Experts of a small language model: 20 layers, a variant of SOAP for the experts.
Below are experts of layer 13 (counted from 0) of a mixture-of-experts language model. Rows are named router (the router's row for the expert), down (a neuron's output weights, with its number) and show model dimensions 0-223. Each number is 128 + 32 x the weight over its row's rms, rounded and kept within 0 to 255.
Before each expert's rows: a language model's description of what the expert responds to. This comes from a sample of Wikipedia text that the model never trained on.

# expert 23
Sentence and section openers
router [139 156  83 119 124 191 164 186 104 123 148 159  93 124 113 136  77 106 133 165 131 128  95  95 156 178 184 113  79  78  96 120 117 118 146 134 134  86 155  65 127 111  79 164 152 117 159 203 108 147 141 145  63  79  68 126 102 134 140 117 113  76 145 147 152 144 129 178 168 144 120 157 110 108  79 127  68 114 102 112 115 118 130 113  92 115  95 139 200 115 157 114 127 124 122  88 175 101 152 193  67 188 139 114 120 169 105 111 115 185 121 102 132  93 114 127 126 122 128 168 131 178 130  78 138 178 136 137 170 102 158 161 135  90 123 153 119 136 140 160  73  67 176  98 197 109 128 102  96 196 117 181  80 100 132 161 139 129  85 176  87 117 130  77 132 151 147 115 143 119 128 150 153 138 160 181 173  90 147  93  65 107 131  96 136 171 163  95 160 135 171 114 122 129 109 168 169  61 114 142 134  68 158 118 167 158 114 149  52 183 114  53 143 110 115 126 110 109 129 152 119 135 135 105]
down2 [159 173 171 102 101 139 147  95 137 132 129 155 147 180 194 109 126 112 106 116 127 140 144 104 148 123 166 147  61 122 174 134 132 114  96 138 110 126 180  80 141  89 113 155 165 126 145 139 162 100 160 103 116  88  93 166  75  82  84 129 100 112  85 124 146 152 165  72 157 138 109 101 105  88 171 134 194 153 120 108 105 105 141 148 162 136 147  70 154  83  80  82  59 191 112 158 124  44 123 117 122  72 144 197 114 144  93 140  99  85 159 109 129 114  92 186 120  95 107 124 104 180 133 133 103  77 130 161 185 174 177  97 114 109 144 145  77 112 189 141 118 155 148 103 138 180 149 179 133 113  85 138 176 128 175 143 185 143 100 112 129 107 103 154 133 161 184 102 110 155  87 155 103 115 109 137 103 108  59 182 132 161 100 161 179  92  50 122  61 101 120 113 154 161 100 157 108 113 140 124 145 105 160 143 153  99  54 107 134 111 146 109 154 104 169 164 135 143 116 143 143 147 181 111]
down3 [ 47 162 126 143 104  84 127  72 193 126 111  98 112 113  85 204 118 164 115 122 144 131 116 164  80 121 132 166 103  90 125 143 139  85 145 177 105 134  91 118 104 116  89  99 109 137 116 151 149 128  96 113  57 138 208 118 157 118  67  83 109 176 101 117 130 130 102 115  99 145 155 151 123 126 132 204  85 186 147 161 113  99 182 145 174 108 106 152 152  98 125 109 109 121 168  97 142 226 129 112  92 174 142 111  91 158 174 121 153 115 115  94 107  57 116 114 150 161 178 140 128 145 116 104 137 119 138 157 135  86 179 156 148 153 147 156 132 173 127 133 117  89  40 123 108  94 131 188  94 136 113 167 129 189 134 168 166 131 137 148  66 148 107 129 139 128 117 109 152 150 152  98 149 106 104 116 135 183  84 164 134  45 120 117 134 128 141 144 170  55 139 115 125 114 165 164 112  82 102 181  73 131 148  85 119 148 115 105 131  98 124 208 155 186 142 149 166 131 137 144 151 129 138  77]
down4 [112 123  83 154 132  73 170 153 111 104 106 117 110 126 101 159 146 108 103  95 137 128 103 122 143  99 123  98  86 118  81 157 149 123 129 118 101  87 137 180 103  94  81 161  81 101 198 137 161 162 137 138 150 145  70 119 134 152 111  92 117 128 100 156 108 103 121 152 163 110  98 153 108 193 175 146 144  57 145 130  78  86 116 147  72 144  88 159 152 119 120 105  93 156 111 184 130 118 136 133 171 130  91  94  96 139 148 130 157 151 175  47 136 135  43  81 141  71 129 146 154 220 162 152 131  94 127 165 138  93 195 120 149 104 198 127 120 107 141 147 242  87 145 154 141 163 158 183 154  84 161 160 148 169 107  98 113 159 134 133 136 148 116 137 111  99 114 142 148 124  91 175 149 178  87  86 110 111  79 155 142 170 154 100 129  97 128  99  86 140 137 109  81 210 160 105 134  83 143 144  95 170 118 134  89 153 150  96 104 172  92 173 106 120 197 132 158 151 118 130 130 138 138 153]
down5 [ 65  90 141 100  77 101 159 114 134 147  95 190 136 124 163 150 179 136 177 169 116 130 184  92 132 124 122 129 162 155 153 127  86 141 143 114 169 160 107 191 145  79 123  98 106  77 159 129 107 117 171 102 143 121 107 102 130 136 180 163 171  69 162 182 171 168 179 109  88  81 145 153 143  59 169 151  85 134 133 120 137 147 126 215 177 106 140 217 138 122 131 141 132 146 115  97 111 134 161 159 110 115 120 115 173 133 109 121 134  44 115 110  95 104 146  85 121 117 165 155 114 138 116 109 113 129  80  71 135 146 116  96 150 145 121 142 106 123 234 128 102 139 173 177 145 135 113 128 147 155 175 101 123 136 137 122 149 123 132 172 134 159 186 142  61 116 149 113 107  93 114  82 144 102 143 149 177 167 112 113 135  93 105 126 104 126 101 123 120 143 194  97  62  78  91 125  48 149  83 100 148 141 112 115 167 184  91 135 140 107 115 186 112 148 100 167 145 161  75  88 127 113 147  84]
down6 [107 135  93 126 105 141 121 122 152  91 112 166 134 157 133 159 133 133 116 140 131 129  98 108  93 123 136 124 177 120 106  36 173  96 182 136 124 167 113  75 102 173 121 104 175 122  81 125 109 157  92 113 135 117 108 105 141  69 141 101  73 143 117 159 142 177 135 140 123 129 143 105 155 144 197 163 163 160 146  60 130 177 110  71 146 180  65 104 171 136 103 116 142 132 150 179 131 144 142  64 143 110 141 142 127 167 124 114 114 136 155 173  72 181 231 145 200 171 162 127 127 153 146 104 118 110 136  74 110 132 131 144  73 134 134 146 126  85  90  73 151 133 110 115  95 119  66 128 128 167  84 149 189 109 106 114 104  98 118 128  92  52 171 189 155 185 113 120 139 127 166 138 141  89 127  85 200 140  76 110 136 121 138  92 145  92 196 126  79 115 132 126  81 175 155 125 146 101 106 106  63 131 170 105  91 111 148 121 154 116  97 147 114 142 193 107 134 207 110 155 114 132 106 119]
down7 [ 81 184  79  73 164  98  53 140 101 155 148 148 145  83 137 164 114 144 102 114 136 120 141  66 153 123 110 156 106 142 100 208 135 100 155 109 183 118 125 182 114  99 160 110 154 138 151 128  89 171 136  85 134 165  85 126  81 153 136 113  98 142  83 168 104 128 112 173 146 158  84  94 130 138  94 129 107 154 129  69 129 123  97 171 121 147 142 115 171 174 175 125  92  86  91 147 137 149 112  51 121 122 178  89 103  79  85 139 116 145  73 145  87 133 180 158 195 161 170 111 103  86  93 147 125 120 105  92 103 147 127 152 168 138 111  89 171 101 152 134 139 114 110  98 120  92 111 139 148 167 121 153 154 172 162 107  77  81  95 152 122 125 117  78 115 120 120  88 111  44 115 129 163 110  61 110 132 155 191  96 192 128  74 149 103 135  89 163 123 163  43 139 147  83  79  89 108 111 139  96  94 125 136 141 148 188 165 164 108 129 125 122 137  99 163 158 141 120 145 110 101  80 154 179]
down8 [ 85  66 133  85 166 160 113 143 119 137 154 101  59 151 159 102 125 184 123 106 125 145  64 158 136 119 114 104 149 119 116 152 119  86 111 119 171  53  87 110  97 190 124 161  81 114 104 145 100 167 192 142  97 127 145 129 129 166 113 109  96 112 176 158 117  74  54 210 155 123 127 119 144 160 164 125 180  89 150 138 110 144 112  47  92 184 124 143 190 178  86 162 116 114 169 101 124 127  91  98 140 150 141 155  94 165 179 114 122 176 114 125 135 120  68 116 200 126 130 125 115  99 114 141  71 167 175 156  75  98 124 118  88 135 128 160 136 123 132 105 140 101 126 105  94 166 112 127 161 188  83 106 144 112 124 128 147  90 178 114 116 122  86  96 128 100 156 101  90 173 175 141 187 155  88 138  72 152 121 145 116  94  86 120 140 126 133 165 120 203  84 167 110 135 168 152 102  58 185 145 175 149 194 139 132 143 142 101  98 165 109 105 155  99 100  98 123 106 143 105 138 150 129 142]

# expert 28
Census and vote words
router [ 65 100 123 201 112  62 139 163 118 162 168 124 134 186 129 140 152 101 165 168 122 198 110  40 142 158 134 151 175 188 152 154 151 129 107 119 110 174 127 150 135 131 101 140 124 134  64 131 103 105  99 112 146 131 167 150  96 116 147  87 140 100 163 133 125 150 166 104 144 100  99 151 153 183  86 155  91 135 126 119 165 102 141 109 104 129 108  90  79 145 156 175 158 158 151 138 121 147  61 134  67  94 125  68 131 129 120 173 183  71 163 109  62 112 162 123  73 146 113 142 124 117 193 148 110 135 101 126  87 121 158 124  79 118  78 189 150 142  97 165  85 106  66 112 139 152 111 153 182 154 139 122 106  77  71 105 162 175 128  94 163  96  94 112 111  99 171 127 175 147  96 125 111 121  93  82 119 120  59 102  90 140 132  72 136 207 101 134 123 118  73 129 105 113 179 130 151 116 149 110 106 100 135 132 106 122 153 151  71 117  76 188 146 132 134 173 112 159 152 119 148 146 129 178]
down1 [108 123 135 133 166 112 142 148  93 131 116  62 135 159 102  71 125 151 139 161  66 128 104  62 108 154 139  72 100 110 117  96 155 126 144 156 112  73 188 112 140 117 118 180 167 137 130 116 119 146 109 143 104 132 132 132 152 114 146 127 165 124 115 164  95 109 143 114  78 184 115  66 151 112 133 102  81 122 149 102  97 110  45 126 191 146 161 112  90 164 134 139 167 171 117 136 109 132 125 176 103 173  99 167  45 100 135 109 126 132 116  98 167  82 136  95 181  52 102 170 148 139  79 111 107 173 148 135  86 172 116 151  91 115 133 105 181  97  85 151 158 157 177 134 126 157 153 168 180 129 136 113 130  84 159  82 114 138 166  90 150 103 141 164 128  48 158 144 165 101 132  96 187 140 107 136 174 190  70 172 128 116 110  99 127 160 106 182 138 201 127 173 102 112  88 121 121 158 137 126 113 120  88  77 159 151  89 142 100 132 174 108 106  90 124 120 217 158 131 116 142 124 183  87]
down2 [133  97  97  96 163  88 120 158 138  74 152  96 137  85 110 145  97 123  72 115  97  94  92  60  96 124 125 124 163 141 173 102 157 115 166 154 198 124  91 129 131 165  95 120 136  88 140 154 165 117  97 136  56 132 108 104 195 174  93 127 113 139 123 114 135 132 163 169 107 166 114 153 123 115 156 157  75 159 118  98 149 181 158 129 127  42 125 158  92 117 106 106 159 123 168 155 166  99 106 136 119 161 141 102 123 159 118 120 146 163 152  44 138 195  64 129 133 128  90 143 134 143 104 132  96 126 134 103 135 118 210 154 144 145 127 106  70  69 128 137 163 122 202 167 119  81 138 160 178 134  97 133  64 143 110 128 166 114 167 105  97 137  74  87 121 149  66 124 189 136 108 100 119 178 163 151  95 120 125 111  88  89 171 113 136 165 164 142 167 138 148 132 168 141 149  80 133 148 143 127 150 111 200 108 128 140 171 149 148  88 185 143  79 221 140 121  81 103 113 109 100 105 102 171]
down3 [108  93 166 134 153 123 128 131 181 102 157 117  87 128  27 106 113 134 125 126 208 188 118 117  83  86 108 149 136 141  96 153 133 121 107 123 130 141 149 160 174 153 118  95 166 110 202 111 104 156 137 149 142 153  39  96  65 114  68  72 112  58 151 132  91  74 180 110  83 158 202 180  96  79 101 152 157 127  81  49 132  95 162 124 106 123 105 116 125 114 168 192 154  88 141 182 122 108 120 157 113 151 108 153 185 142 111 134  69 147 115 138  80 171 170 108 140  87 113 137 163 121  78 145 124 111 133 129 112 114 128 108  82 141 161  93 130 184  59 115 118  87 164 173 147 109 144 147  96 146  99 149 131 127 116 164 142 125 106 147  83 166 106  54 106 111 144 121 115 143 134 138 148  97  93 146 109 139 113 118 124 115  97 145 100 145  93  98 109 116  81 107 113 169 143 123 126  98  69 105 101 174 116 176 153 132 123 136 113 144 125  92 129  86 115  93 187  94  69 158 144 121 183 100]
down4 [109 123  80 131  78 130  60 125  95  97 125 105 154 124 121 146 134 135 161 149 141  78 118 123 127 118 114 142  60 153 138 100 147 146 112  52 152 116 113 141  80 149  87 133 125 202 171 162 171 126 121 106 150 151 104 200 142 148 172 145 170  92 170 138  88 129 144  72 191 145 116  85 166  27 109  92 159 120 116 136 151  69 131 132 121 121 153 170 179 140 156 105 173 155 134 115 138 122 104 134  58 135 144 134 144  94 125 143 102 144 124 112 128 132 108  90 142 123  97 188 125 173 142 127 130 176 159 136 162 149 168  69 103 121 131 142 132  91 128  82 113 161 106 141  96 147  79  99 108 136 130 152 135 128 119 169 125 151 139  98  80 177 108 106  80 134 100 131  63 133 161 141 144  95 159 160 112 109 163  79  79  73 140 142 168 125 179  62 131 167  35 129 138  92 134 129 132 122 110  93 178 166 109 143 185 129 146  75 146 105 206 116  93  99 150 136 104 196 147 133 110 167 151  46]
down5 [113 171 108 194 137 147 141 128  93 103  89 140  83 140 105 133 128 128 138 139 133 148 149 122 208 152  87  84 118 143 212 102 141 124  82 107 154 111 115 117 128 164 192 122 173 115  92  98 107 177 108  63 145 192 109 125 156 132 126 128 169  98 131  51  98 112 129 146 145 123  99 126 141 143 183  73 102 125 136 196  69 184 135 144 122 143 113 120 101 122 143 129 134 135 111  97 144 152 135 143  94 177 142  78 163  73  92 184  96 154  77 139 137 149 198 140 177 142 132 150 152 133 117  91 137 176 170 116  99 164  98 153  76 105  97 120 197  98 130 153  79 124 110 117 129 158  94 117 104 100 162 117 150 153  89 163 152 131 168 173 137  90 111  97 114 130 106 168 113 162 121 133 102 110 134  94 155  52  87 145 105 125 131 109  74 131 173  99 137 136 171 101 130  77 136  69  83 180 151 142 173 193 137 150 162 173 128 158 120 110 194 122 192  88  82 143 117 123  52 101 109  92 129 136]
down6 [141 127 142 148 142 137 140 123  70 114 112 118 138  55 186 131 166 113  99 134 158 173 114 108 172  60 113 161 115 103  81 115 101 113 102 137 147  76 133  65 109 125 130 116 120  81 140 157 134  61  97 113 106  70 188 159 128 137 110 142 111 163 144 184  74 159  90 175 113 157 111 126 110 127 180 102 130 183 158 106 135 112 153 146 106 111 128 139 123 118 131 120 136  96  78 108 157 115  77 102  83 123 189 221 141 108 186 124 157  72 171 145 126 115 167  81 108 114 128 115 113 109 150 135 151  88 108 141  84 108 192 194 167 116 169  96 144 119 194 193 107 153  83 105 152 150 167 177 157  68 150  94 159 164 140  93 145 119 180 147  78 102 164  83 102 121 110 119 127  82 123 166 150 101 122 150 104 133 131 119 174  98 171 133  71 144 149 108  69 135  95 111 166 114 157 175  67 153  92 122  88 155  80 130 117 106 147 110 154 139 127 183  81 134 119 130 115  83 125 113  94  80 177  94]
down7 [ 87 160 132  83 107  62 153 139 133  98 135 172 123 109 137 149  71 132 159 122  49 152 161 159 138  96  96 132 103 103 152  97 121 142 164 103 138 114 122  85 110 172  96 147  99 208 113 129  65 158 141 142 124 103  81 148  57 102 137 125 122 160 159 132  99  99 160 166 153 156 184 106 141 188 166 132 134 144  96 138 141 177 116  99 161 104  88 151 197 155  95 125 116 172 131  90 104 131 161 135 127 220 144 163  74  61  88  89 128 102 126 118 115 156  81 127 137 147 115 157 113  75 141  89 125 148 112 202 147  78 178 189 119 108 137 179 168 157 162  86 118 146 136 128 100 147 122 128 101 149 137  70 124  91 128 144 107 141 130 126 146 126 133  29 126 104  71 169 113 220 171 154 145 107 112 179 116  68  66 136 122  97 100  99 128 135 142  92 162 142 128  94 141 138  87 176 129 133 127 167 127 122 150 112 180 120 102 120 156  99  76 136 122  88  76 174  94 142 143 115 122 141 140 126]

# expert 30
Latinate word beginnings
router [177 119 146 150  74 164 139 103 113 115 166 117 100 137  86 153 113 121 114 113 128 110 100 165 149 100 125 109 182 101 133 161 110 134 116 129 198  50 160  91  92 140 206 163 165 131 133 187  94  89 145 151 143 180 115 133 116 110 123 106 123 135 107 160 118 137 172  93 121  98 120 106 138  95 157 116 100 162 116 168 115  99 116 140 161 179 142 169 124  36 111  79 133 112  90 154 124 119 140 183 185 136 179 153 135 191 122  96 129 148 170 185 106 160  92 109 168 175  95 120 150 158 117 147 108 175 112 114 141 175 127 111 116 221 104 130 128 107 122 161 137  93 117  74 145 136 108 108  92 143 193 131 172  76 128 118 137 117 135  60 119 159 140 115 118 147 120 127 162 109 176  84  82 114 188 119 128  93 101 130  88 159 124 168 127  88  85 134  69 152 168 109  91 143 115  77 116 226 108 111  91 150 154 124 185 137 101 109 187  70 135 142 126 165 126 144 158 114  99 168 158  82 149  64]
down2 [104 133 156 122 128  93 114 116 135  91  47 176 214 179 109  70 103 165 113 152  47 151 100 151 126 168  99  89 146  73 146 105 167 217 157 126  88 125 108 150 124 125 113 132 118 162 156 132 133 151 127 123 116  95 163 106 105 134 109  91 125 112 126  78 165 111 162 161 163 183 134 153 124 117 129 121 122 174 133 136 102 106  98 130 114  66  86 131 146 146 119 143  94 127 128 122 123 129 140 129 196 148  69 114 169 104  82 124 101  70  91 114  39 148  85  97 150 121 142 129 184 155 195 117 120 119 185 166 143 154 107 107 119 138 119 172 171 146 173 126 207 113 135 131  98 125  80 145 122 125 156  61 176 203 175  98 103 121 100 158 141 156 145 102  31 124  76 146 109  62 129  98 154 141 150 105  87 123 102 120 122 194 169 127 125 130 118 114  86  80 158 169 126 119 117  99 130 135  83 110  88 131 135  86 144 100 155 173 146 168 108 100 118 139 116 137 150 136 153 131 121  99 110 183]
down3 [111 126 138  65 167 178 120 143 105 131 106  97  73 104  75  90 141  73 120 127 111  98 173 136 169 148  95 172 197 144 110 128 100 174  97 149 109 161 137  50 156 116  79 106 103 190 131 125 150 122 177 160 139 150 122 174 102  74 173 185 171 148 114 124  89 140 111  94 131 138 137  84  92 130 158 107 140 199  79 152 126 142 143 107 148 167 123  97  63 137 178 146  78  96 132 143  83  98 102 160 156 171 136 110 168 160 102 164 112 123 102  98 138 176 133 171 102 117 133  86 136 132  77 151 162  81  63 151 194 132 145 119 124 114 126  92 110 103  95 106 105 126 109 131 169 116 152 155 109 129 120 147 140 124 135 133  91 138  81 120  88 168 141 111 108 122 215 145 171 134 105 185 122 136 142 168 149 123  97 127 117 170 127 128 162 129 133 162 139 181 136  59  63 105 105 130 147 195 139 172 102 121 141 155 150 141 101  80 152 123 181 140  57  89  95 215 143  92 103 119 173 129 155 154]
down4 [ 70  89 145  97 140 105  98 119 190 107  52 113 120 142  90 102  73 122 178 156 173 148  94 105  84 132 107 146 131 122 130 113 137  94 157 152 111 132 148 133 105 146 157 117 120  83 106  93 172 126 148 142 113 178 189 120 100 122 134  91 190 137 170 196 185 105 113  72  77 107  63 124 181  83  84 109 158 124  84  75 141 114 158 173 125 148 137 178 135 159 126 101 173  95 109 115 122 205  62 120 139 114 118 102  62  78 141 145 137 156 124 135 119 114  97 100 105  95 145  72 191 105  95 116 172 114  94  97  87 138 121 148 163 167 100 130 145 147 119 141 118 103 146 127 171 100 166 169 134  82 121 178 110 155 137  91  99 170 144 130  75 163 167 147 139  42 164 135 120 120  94  87  76 141  99  98 141 174 125 141 120 182 101 107 178 154 121 162  86 119 139 191  88  86 126  93  98 176 154  80 136 108 151 142 131 171  85 111 107 121  89 162 100 124 124 152 137 131 168  83 132 118 119  86]
down5 [151 103 104 166 110 131 143 141 106  68 145 134 154 105  72 159 157 129 180 136 116 173 104 150 134 101  91 160 123 102 143 116 137  55  97  72 120 154 135 131 151 126 141 107 167 133 174 107 168 104 137 132  86 158 123 174 169  94 145 126 160 113 158 138 158 128 125  73 122 146  79 121 109 114 103 111 114 218 174  99 104  89 205  81 159 106 139 135 114  76 178 124 108 144 105 114 168  59 186 155 129 172 113  80 150 237 187 137 145 124  73  98 149  96 117  86 142 137 145 105  95 171 142 142 135 137 153 150 185 102 120 125 151 100 165 194 108 128  87 138  92 183 164 132 121 149 130 150 144 104 170 111 147 129 185 145  88 226 103  98 148 111 126 106 134 114  98  93 116 140 102 190 116 127 108  98 158 137 123 138 130 149 162 100 136  75 138 138 130  84  83  55  79  72 145 166 158 146 164 120 116 140 128 154 153 111  94 124 149  98 132 122 169 114 143  96  87 152 178 151 136 135  64  72]
down6 [ 90 160 123 147  64 159 110 152 127 150 178 174 166 167 126 133 154 105 123 174 122 140 137 128  97 111 176 118 139 167 122 179  87  91 173 163  73 143 147 130  94 112  95 179 135  45 150 183 141 128 112 130  84 133 127 163 178  95 137 127 120 108 131 136 159 135 103 125 139 119 167 107 197 167 157 142 135 161 152 153 155 152 135 106 126  78 171 157 121 101 150 120 118 102 122 160 104 143 145 113 115  86  95 103 151  92 152  67 126  49 124 143 130  38 126 151 176 158 132 110 109  56 109 128 111 113 134 114 140  99 128 162 107  83 102  86  62 103 145 145 148 135 110  90 117 131 122 106 143 115  91  54 200 133  93 108 106  64 106 107 145  61 143  95  83 183 147 160 175 109 153  99 102 135 123 114 197 191 145  98 171 183 105 108 150 135  59 150 137  96 187 127 168  83 124 132 127 102 152 163 145 127 171 144 153 165 107 121 201 131 128 160  79 113  96 100 129 115 109 151 159  62 104 104]
down7 [128  97 169 144 167  60 166 105 168  94 162 133 139 115  76  82 159  86 113 101 170 117 151 135 138 139 107  74 109 154 151 111 158 126 118 117  80 109 174  26 119 104 123 112 141  98 145 130  84 133 184 158  75  96  82 138 153  89 189 149 146 124 110 118 148 139 123 151 100 142 145 144 137 136 114 184 104 153 138 123  76 130  95 118 205 111 165 148 153  44  92 125 103 113 135 130 160  73 141 152 151 151 177 146 162 166 128  49 189 107 128 106 105 129 148 195 128 124  85 124  80 125  72 142 157 136 132  99 156  89 143  91 118 224  72 151 134  75 129 158 145 148 136 114 126 133 110 154 111 209  98 139 154 161  93 143  98 150 125 124 127 119 119 105 142 127 175 122 112 157 124 112  92 103 124 139 102 105 135 198 113 135 140 170  58 130 164 128 153 146  92 176 130  98 138 111 120  97 105 113 126 163  98  64 115 130 150 160 169 149 162  60  81 128 110  94 207 134 114 125  73 135  98 147]
down8 [130 124 180 110 138 169 146 160 100 115 182 172  99 130  71 142 107 165 176 143 106 132 136 174 134 147 118 126 153 124  87 149 228  99  87 109 112 136 132  99 174 150 140 150 155 154 113 162 138 154 101 141 130  67 107 127  71 114 130 110 162 123 138 161 154 136 138 104 181 178 150 144 117 136  91  98 130 108 135  98 137 122 135  81 121 152 101 128 138 119 124 115 173 128 124 128 131 145 142 136 114 168 162 129 114  53 114 167 123 174 109  62 139 147 124 152  30 179 139 169 102  84 122  68  80 194  85  42 144 132 134 131 108 195 140 117 134 191 131 189 180  96 135 124 147 115 117  93 175  98 103 105 145 186 192  85  60 118 190 129 121 123 116 135 149 110 107 141 117  76 123  80  89 109 143 103 163  92 120 157 151  63 152 150 144 166  89  95 130 123  93 137 161 166 144 155 143 151  52  97 114 136 144 123 154  91 204 127 149 101 148 107 143  79 117 105  94 128 154 125  75 175 100 130]

# expert 2
Phrasal particles, sports teams
router [ 66 192 118  77  84 105 158 122 129 117  76  93 142  83 141 129 103 120 153 167 127 135  82 190 150  91 110 143 111 124 127 166 158  97 109 139 200 139 151 116  64 155 133  97 157 168 108 124  87 153  85 142 224 120 146 103 139 192 129 131 144 114 120 142  96 121 169 105 175 102 117 119 129 112  91 106  91 135 136 130 112  53 106 114 105 148 140  61 216 100 106 163 116 133 117 173 124  87 110 104  52 154 107 103 124 125 136 141  97 132  96 117 168 102  73 107  85 120 123 138 155 167 133  94  94 142 150  78 147 115 107 135 105 111 191 160 146  90 178  94 198  92 100 162 125 125 152 105 140  80 163 106  86 106 121 123 149  55 118 196  86 100 125 155 169 132 189  91 150 124 195 137  68 138 144 112  98 137  61 112 186 116 161 121 123 118  84 120 119 171 106 111 101 105  71 190 133 112 150 155 144 115 143 141 107 111 144 137 121 111 183 155 148  78 100 168 130 135 158 140 151 149 134 157]
down4 [147 132 131  69 129 126 170 157 157  78 153 150  51 133 123 109 179 106 113 112 148 139 152 185 101 102 135 130 109 164 180 134 142 180 122 123  88  86 133 116 162 132  89 153 120  85 149 100 129 131  69 104 119  96 149 135  83 140 170  99 150 108 107 147 142 132 155 208 120 114  99 143 175  64  90 149  21 157 161 111 155 112 130 127 150 123 150  97 119 164 137 124 153 158  82 136 140 133 193 108 114  74 178 226 132 138 141 114 158  84  81 153 160 107 149 116 160 147 150 155 102 104 138 115 169 122 144 155 132  98 118 150 132 153 219 114  86 139 124  54 106 134 110  91 146 112 182 122 166 116 139 112  74  83  91  97 105 200 105 142 140 138 129 115 116 129 113 134 114 126 111 121 138 119 145 139 209 133 123  86 162 149 186  82 139 137 119  82 105 121 196 166 135 139 135  94 201 150 121 165 112 139 149 134 109 125 100 122  59 153 148 149  78 132 112  99 122 140  68  62  93 109 181 101]
down5 [129 143  57 120 138 104 109 144 162 125 106 156 181 126 120 130 127 143 162 135 153 139 145 101  98 153 120 147 134 123 127  82 153  70 119 110 168 107  88 120 166 136 114 128 153 135 145 111 115 111 115  92 141 113 127 154 166 132 159 141  67  63 135 131 159 180  83 139 163  53 153 112 112 113 137  71  92 152 194  94 144 113 111 144 134 181 120  84 171  86 121 127 103 142 133  89 113  85 156 139 153 109 208 116 143 143 122 144 144 113 172 110  81 147  64 110  97 160 177 135  48 131 147 176  63  82 140  80  92 129  95 194 125  89 121 124  91 107 135 123 155  87 134 119 254 150 153 105 137  44 145 121 137 132 113 144 133 108 145 109 129 199 153  66 142 163 127 106 151  88  60 171 176 127 167 115  85 180 153 172 143 118 112 164 107 130 179 171 149 107 162 108 193 139 113 144  93 130 139 159 160 157 147 148 157  98 151 131 115 156  95 150 159 165 134 139  96 151 107 101 173  66 125 133]
down6 [190  87 186 126 117 162 125 121 102 107 132  62 112 176  69 166  99 185 116  90 149 137  98 121 127 140 183 129 156 150 170 137  70  99 144  95 151 161 145 144 145 114 165 135 138  93 183 141 129 129 130 163 181 116 128  90 168  93 153 137 168  96  61 111 189 149 193 137 127 126 124 118 166 159  95  86 127 163 120 128 168 216 132 120 164 153  93 126 128  95 139 155 137 129 143 154 100 115  90 116  82 126 188 174 124 112 137  96 108 167 102 106  76 211 141  56 163 152  93 180 113 115 145 133 180 149  85  91  74 102 129 119 105 157 102 154 105 162 145 158  61 120 136 197 124  63 112 125 157 120 110 143 133 200 170 156 198 178 126 111 148 147 128 127 141 124 133 143 151 126  93 134 110 138 158 125 167 151 175 203 165 183  95 119 129 135 153 145 130 133 151 112  53 128 162  88 146 129 114 125 111 160 121 135 147 169 147 171 147 118  70 107 137  96 129 144  78 160 167 131 147 145 166 123]
down7 [ 58 128  88  88  96  94 111 134 178 152 101 129  82  85 158  77 107 121 103 155 145 147 103 122 159 100 142 123  88 157 195 157 111 158 103 116 124 161 126 137  86  99 126 179 105 150 177 145  85  97  94  95 124 115  96 187 106 124 151 114 184 131 125 111 121 156 125 152 144 151 116 112  83 161 103 139 141 198 176 128 101 172 158  84  95 180 135 126 142 151  73 193 136  87 115 105 134 117 109 107 154 169  31  96  82 101 167 113 134 128 124 142 117 155 112 115  88 143 111 163  90 139  69  72  77 159 148  51 153 154 187 120 119 132 122 192 112 121 151 105 102 154 113  88 135  75 136 114 113  66  71 167 176 128 133 135 138 109 123  97 168 171 192 126 159  71 205 102  85 151 137 101 103 141  91 170 120 200 107  90 138  73 103 170 118 144 157 142 132 155 137 115 124 155 160 157 123 148 130 161 125 162 154 136 167 107 109 145 135 136 139 109 166  70 131 161 119 155 134 183 114 181 121 162]
down8 [168 150 133 123 129 115 153 186 125 133 181 133 207 153 138 185 116 148 149  71 103  95  53 149 103 115 140 133 134 133 153 110 144 117  92 114 174 170  73 127 164 147 106  98  87 108 184 115 108 153 163 107 122  71 111 103 171 197 147 126 143 183 178 117 143 127 139 114 114  95 128 112 132 158 155  55 137 177 134 108 118 146 183 167 183 138 152  99 122 142 168 138 133 142 104  98 170  87 121 125 131  92 137 125  73 106 111 147 174 189  76 121 114  92  94 161 164  89 157 138 154 119 125  94  69 151 155 168 110 141 108 129  60 183 111 208 166 154 157 110 135 139 138 148 141  84 210 149 100 104 162 125 127 113 145 126 150 148 167 182 144 122 127 134 124 154 108 183 107 177  97  99 147 123 140  94  56 163 121 107 146  97 190 137 180 134  86 116 171 132 136  92  88 191 153 169  96 122 108  85 127 111 143  96 104 124 148 165 123 156  60 104  95 138 152 153 139  84 147 100 143 147 152  55]
down9 [ 94  83  93 111 133 164 157  86  57 113 119  97  97 132 117 105  93 133  95 150 119 133  53 149 166 108 137 103 165 136 105 127  99 116 144 136 158 167 139 186 114 116 124  92  70 136 133  71 128 194 164 136 153 181 192 127 142 122 109 138 142 177 116 135 136 102 144  77 162 170 104 164 155 222  54 153  95 117 132  83 188 114 142 121 125 131 183 130 112 152 147 168 118 137  92  74 116 150 210 129  76 102 139 172 150  92 116  69 156 126 158 131 167 138 125 245  96 120 159 126 173  87 158 119 112 151 164 138 108 110 111 136 114 169  84 150  94 151 138  75 145 119 195 134  84 134 125 143 105 164 158 140 133 114 135 159 112 167 105  85 105 159 159 126 150 127 118 122 120 215 176 145 107 162 146 161 134 109  79  87 122 153 147 105  62 126 136 123 105 149 130 151 107 124 117 111 138 173 100 134 112  86 195  76 120 151 126 116 116 110 135 142  72 191 147 108 187 115 128 123 123 105  93 131]
down10 [112  87 154 144 128 136 185  97 154 149 157 146 143 167 115 105 126  78 149 197 134 120 115 146  94 114  94 147 166 128 140 124  97  95 173 142 151  66  72 116 128 173 141 112 172 149 143 142 158 116  93 145 133  90 116 119 146 133 109 135 151 138 121  86 183 100 131 125 116 147 109 126 113 101 148 136 119 122 151  68 166 172 123 163  69  63 122 188 143 123 111 138 140 119 115 140 161 102 167 100 161  86 122 134 128  96  92  93 139 174  92  92 154 156  91 102 141 133 105 102 157 138 167 171 171 126 117 147  72  80 142 160  29 160  93 133 130 155 132 140 167 119 104 176 164 117 107  94 121 136 146 220 195  83 147 179 126 119 162 126 160  77 109 157 140 172 134 111 107 110 107 124 174 201  77 109 147 124 140 117 178 132  79 153 111 126 111 192 150 113  58  65 192 123  94 103 118  90 165 102 136 136 121 175 112 163 103 134  94 150 111  73 196 117 136 126 188  74 190 126  86 151 158 174]